{
  "n_experts": 64,
  "d_expert": 96,
  "router_score": "sigmoid",
  "router_noise": 0.05,
  "init_std_router": 0.0135,
  "norm": "rmsnorm",
  "norm_eps": 1e-05,
  "beta2": 0.95,
  "steps": 6307
}
Below are experts of layer 2 (counted from 0) of a mixture-of-experts language model. Rows are named router (the router's row for the expert), gate (a neuron's input weights, with its number), up (a neuron's input weights, with its number) and show model dimensions 0-127. Each number is 128 + 32 x the weight over its row's rms, rounded and kept within 0 to 255. Numbers have three digits each.
After each expert's rows: a language model's description of what the expert responds to; "gets" lists some tokens that make up at least twice as much of what it gets as of all text. This comes from a sample of Wikipedia text that the model never trained on. Tokens count by the router's weight.

# expert 30
router:105139193163154137108123129108148139112094205102082130128131146122160162122117098128062093139140127126122088163189090110151123076173141137111130086125169146090120081155140117111171136101098166057164109067148114050103138085132105123151109079112198079117168096135114107124096096123055120090145132113109109099098094170115148151136140143172087113120115158072167121153060108181070113152172
gate0:148085156189131149107171119124141131114105176092109182141093150117133078151079119137092075144138138087083130127160139135141153157206129144185169065153124155134146110147113114112108175102125184115115210178108122127168148133069119109171115120178120100177087142046119114128134164059137103124171075113180113159113087175124186141164140123110101119133142158154143124157146093157140147143053
up0:078119186167056140132110094138169120077075173209139123179111111144135142108133128112166135149152128126164086142126125177101118144109115126159084146115127189148142100181099058119148029075127187148102140130151144170126138180184114100129129089178195147157086097102162124143143157116086161128098193130092154127100120073069114129160121124114139141141086115109102169137095112115129099139119
Description: Name-internal pieces, adjectives
gets: "n", "id", "on", "ber", "od", "mer"

# expert 55
router:129185175171127207029113145158165081170119147147076204139117111132153144161115122132123063129103060106171157108144124086167142150150104128153107083081100153012117125125136114124147110116113096141137138093082127147132132118112087146119162136147143121110168121138102116174171136148091137102084107157130111123119195129071134114140147134115112168138121127052136135143059093103115085153109
gate0:070129142169115068129157127135149108075143167144151119139097096148113149137129150138133114104134111176199113147122132134080133176148090143130127116105136144105156126119160128109190146168102147136145119125056126140163126114122097149069116070152134204157119156170172066140183102077120144146161060135175062083107169095082171134143156210122163109106122104104126188172087129074144090114084
up0:030072122095140149115124156120084129130096102085168115150132122125110136144113086126084159164137123113115126123142103116057127103083122171135082146119135188156175118114064089148147158153106070165074120153179190135105128131104143071093108076059131159105186147164089180128143144109112134099141092146163084106074181130167135074141081145157092184132152167121081111148104135128141118102102
Description: Infobox field labels
gets: "%", ":", " name", "s", " Location", " Genus"

# expert 14
router:129180133167150179055179168079139128170141197140079149079138136140133098129104083129143051127173051126112075081161104128112143126182098139145097088149134130057117121094159142118184167089150124120118170129105066093120121135122116124135145114133134138096191138111132047098112120113115156135141075132083073082136153102111113156080125177139063117180097132121133147114092118117105153108124
gate0:056115097140085167129094152179111118132109130124126090147157119090093074115120105097091125126199144112106147142144143201119085127106152153134099109120123104157179138137180138116126197096137104166160140112135080187061070143152067145115124059148119152174141140104119130113097113067074159067160099149177133113087142180088132135068106188121127138116160121092127107129123148166107178072150
up0:092159145157102172132199113138136133097043101147179157163190154148130093125088113143160171124091149112090139152121145159093054118169188146110083112139189119170154098124183134182158147131157154152157146160113139123111084094115150209124109127160154149165099090091148100134099097082085110109134101154125150106149122178104147125133127066111067096175149171138138188163133129078119105158109
Description: Countries, places, years
gets: "ia", " States", "ina", " York", " Kingdom", "land"

# expert 33
router:146140135190191141105123157128105114123069128114108095035129188142135149127171104133139086165145112069110138105151081097162175097134120138103094124127163124064121060135163063110111120074148123113128161141142085089169079141125058120123060149119141101093134144125104077147127129122045208125148111095147079072108130143095142140147085197157119120124141130127119141162096082115138139146131
gate1:143105126228116135044176126130094158135147134185155133124127183054148129083138106136115088111185153101122107079150100137180150114141047122181122108086123082053115113146190127150135099141150132096164082181131118076143122157136082089173175126164154179108122162108122139100128126084088168153103132093141064129123135149126104184121109138124153103135101151120113115122078130160116166121098
up1:107183129204096120078174125110097141084143174168149095128188142065122146108096129122146076105148171140067114110128146111169130127108107101120155146105184066109131062156166167149163107156125133125135045141182093080116080177152096120190177123141130191116132183118144131092127068148123167122100139100144149139122118142160112172127114109129093162124134133156102098126118218169100104117122
Description: Semicolons and list separators
gets: ";", ")", " |", ");", "\"", " and"

# expert 56
router:141194163223108147079134164132165129141124161128046145084147162114161144127111142148129136209170081100162137070162128148150149141167090114135108142101137106068081134117166140098153154135117144097128116068104059093107134117098047182096129133108188051061145154145147121162107127151102143121119094111104128105105148142118080139155195156149076106150105162148116126135104132134116155139131
gate0:168173174164063150110108109153115136148134112122114119049136109113132151177169095102194137110151113137107115179162138157215154108142114168168145146131137107040169104174154140107123136145105173130088052183182123151110080129100149144089138107139171155121152161149161082127125097096117199091121133146102158106108114108092085120114119102128074114125150108143086177111137066129131163169078
up0:126146151219158165101154144114180195141147123107147118121160082126112079146087159136098052172124156199161099153124064129144153063116148138125120142105144090090095165141126134089200128215115113139115152143155136138145117103170152138090153123111105117127149198139139093152151089112136183088143136158109155107161205139144096152174149160120102090129126110199153164118129127097101157136085
Description: Numbers in tables
gets: " 1", " 0", " 2", " 3", " 4", " 5"

# expert 11
router:171173182131147151079153183109151109089116137103124136133091140136124156120134113115126092166179112062137120102200080134091125090164121140179097133099152115094112070166152097138146101134150092012106112102080116112163076093090107138104090086168168110093179135098092108096087093137045181123108118128149149140152134172091091096112157140123131142148114085128156106128080102110161168144158
gate1:161113106103104144130120151097149083122117125096102102109069126102127145121141112069164182096122159093140085185194131074107124172141239138109115120074186167111152163147165113140108117195162121162190122075115162171081144072107119087107084155159189150153147149097088152132140090136105129105097155082119104142183094137127115135114173154131144145175144105169170146149122094168148100143114
up1:189196126138111048147081142160187136104128163134149147123139140124158145107105138098115122130096121143153071112122132141119159205127081140160100130109151174090085096104190132180108136183158155168134135142141134156129095130182122129065155150160137126080127103125153079112073138097106115135116167110153106139103131159135125139103179140064114178092114076167143097238100144133130049143138
Description: Conjunctions and pronouns
gets: " and", " that", " he", " it", " which", " or"

# expert 7
router:104169149187168173086091181095147133078150112076096116108118153156193143182155125132129108173131114135129103077173090082137162125163127104149135066127138142136047139102098116112188123119157093133080120082134119051103131099114148168092134124121157061110161113114143130153146111121054164110121096158148116038113139131095083138129132181152111115180144114091181091131143119166104093094126
gate1:138107144145056133132067161131153135083108181028073157110119129101170135143134100153131106153108126099185125100136111131114095140113117130065047134125139144171095104117074077136124062110079065130144097153119080150132096147129132083165165170136123116124137074118129142090172141120154121144134111150166129070164132142116117130119138187157139105115077187129127115171107106214112143121201
up1:149146095092129112142111117118111175127082185075091075105145135118123150142149054165068133127128149068119076123134159112164157160120059201183141124126129093070111120132094182125122168079123117126172071144158132154172128085127155130176083176112162091153104029148127090096100071133135142097125090168151150118114161145165099129126129162072127109111129145077109085128142086138142097149132
Description: Word pieces after d
gets: " (", "oy", "oc", "own", "on", "("

# expert 9
router:121127137194141154120112142147147105134087134147090140131142135127248172116150135090128072163148092099125171087160115111097131151169147153182098114092186168068093114089109131122154081101164119098100160087134115109096122094104100149164087116137216106114198098112152104134136105069127153179139137089082118069155172162145112160140163165164071154134130121104159099168113096103136144110156
gate1:129124107165104177100116178120159186160161165157115114107139116116141095129162120113121120098227118133139120101135132096092123092157165129149137140116147169066205135126131116188171108152123123137128128135111158128154058129122105111135100178142129088145131141033203135130105131108122152105158128106093201089143101140181133098062105133145132044109073184131173088130115099117093175088123
up1:104075144139093117144166122031094134094122152130151121167108107102128153180158140164127117085140116087159130126126048149172096120132096171094116142093121148200121070115147143138086091122157189160120145097162121181067097092153138060122120122089086156091154084104098117163163125122119104134127127175116118143081173050147154140104112154098088170138093188077168119147113141105162109103093
Description: Word-initial capital pieces
gets: " M", " V", " J", " H", " K", " F"

# expert 31
router:098125162170113139050162151129134111141082168124121141082121110137190099100123145122125148113158050158100097105162103117142139125164126130119084101074124164073092148090117077081191165112105116130083153086107074081149089040131126130119088163135175145081165074121122158128151099134068201092104146110125094090079134159097115149110162107136141136126127131142196131182117137131097137131189
gate4:083081165124122094118144090118071063087080172110153175078058096175146142129139125189148066196131125093126118151140141130142107119121170143127160137108073150141128081108126128148128161158149092121076083129147146120148126095090110147093132157157172227080122133109155165109155049109095107120150131118127096117147181116111136160090154090137150131127109112157132094190077105113084140195146
up4:112084157170150129083112101107143097185175081082123136150087098111057147161108127172165123120134115166124131158081190189122187134107137139119110183117135092119133128143147044130109084085198112075065096134117152120156094139151167172082120095132110118090115179155105135138081171209159112140194152121149118111140075103156103099177127135106136136118110098130118114076153111095117111110165
Description: Pieces like al and trans
gets: "al", "ap", " trans", "if", "ional", "k"

# expert 27
router:162156162176160135138131140110116088136096153168105178112058104162179127182130120111096114132173078109146127084162065075122119139124122119156106093140153155109109084165167139152176180059175095132125120107138049094109084125124093158192073151134187119095141147154147077170145069138085163154137108103139124150087139140136137124090170077205117116173150117118121140167111086112151134165114
gate1:133080104156119083091173123148170162109132189132132097129079082125136172153149141096188148164152091105095149121127127124188119122127142121077064133162132139108134173138205113159103076094097129163136096148208153159160146194088110162136098169136204180124075139086160135132079121161125091189089155107148107126133133136117096104115125136137166146104152179110122148200176125074119141119115
up1:101159146126131118129114114106149126112087091143098149133137103100074102146156098076116135074108111177149091132130094127130097158107087188160128151110091101165165203119074074160166184124127126130112102071140157175166097134153084118129118087066137091079181093146094046161133175147147123110146129071074099161173140109214144137102163117111125141074083165132103147164156159116112141135167
Description: Word-final -ct/-ut pieces
gets: "ut", "ult", "ect", "act", "art", "ct"

# expert 37
router:082145164170146121075146185127154114152116139171056143129116168147134104128134131111077156136154093143094125094168090090151151146151081182167163076143112113102078035067124128120131165109120145134108160077111100134179116096135118120148114131108195089080135102112128046108094088144068180107138107084104132126144193168095100149147116139173073128142150138139170116090112108126149170153177
gate1:134125176163183091093128141115124175140108137186072116121068127163126116151149164134041113113199153177122124103142086143164148109104150205147168115213097138086101102097089171099127170096110065129106085127124135127202127109101135110160159158071147146110183115111096111120103099135121099126171151089138176116169138142138134135127186166125114171144132060140139129143184088142100152128131
up1:117079147169148102113090147098153096065091128118059088122086175182116139084139181093114144132178149197129137140189100150132162115138129143177070141189141142082118117157120092183091132152190125138173128222146186137125143105104101144140107165130083161088099127108104114149113193159203128183139136101147120125114125113117131124135127146117176165125130108170159092154072109162109137129161
Description: Personal name pieces
gets: "an", "h", "ah", "a", "as", "ar"

# expert 0
router:136168134199166110105134146120159068147137182117124129068119172108162142090194104068124123118115050128124089125127086118141146109100106200099122101110102133104113113131141111142189157088138132070149120116132075125113102113079105146150132116106221149137155085120105048142154126106020147154098135106082149113147125116105147121107140174179101151123138128134158184138124124170094156163169
gate0:104138096182137136149146125166161087144118165073117119092139107124090152137153164156138138092121069113138114083066148094136101133065134129123109049135108132099078121153136113125100161128115111138108141134114125118155147061135122108196148182186148125147106020169115145109121155062065176145093124148117109151111163169123130162102167178149141138109171100127051177134150138085139116121206
up0:105130094120122147148138148095139118142148064095152078098084115045113098159120143107122110136133092110151160155172049126132117114080119099089094104075053140050155148127125070111165155150027127157132107153152127145175134096134150146146114117087137113099108129145070127171165094093071142119118125146113095189137158187142138134091153136175110123069147080088139178154136155131117145094087
Description: Mid-word vowel-consonant pieces
gets: "in", "im", "ri", "ul", "il", "en"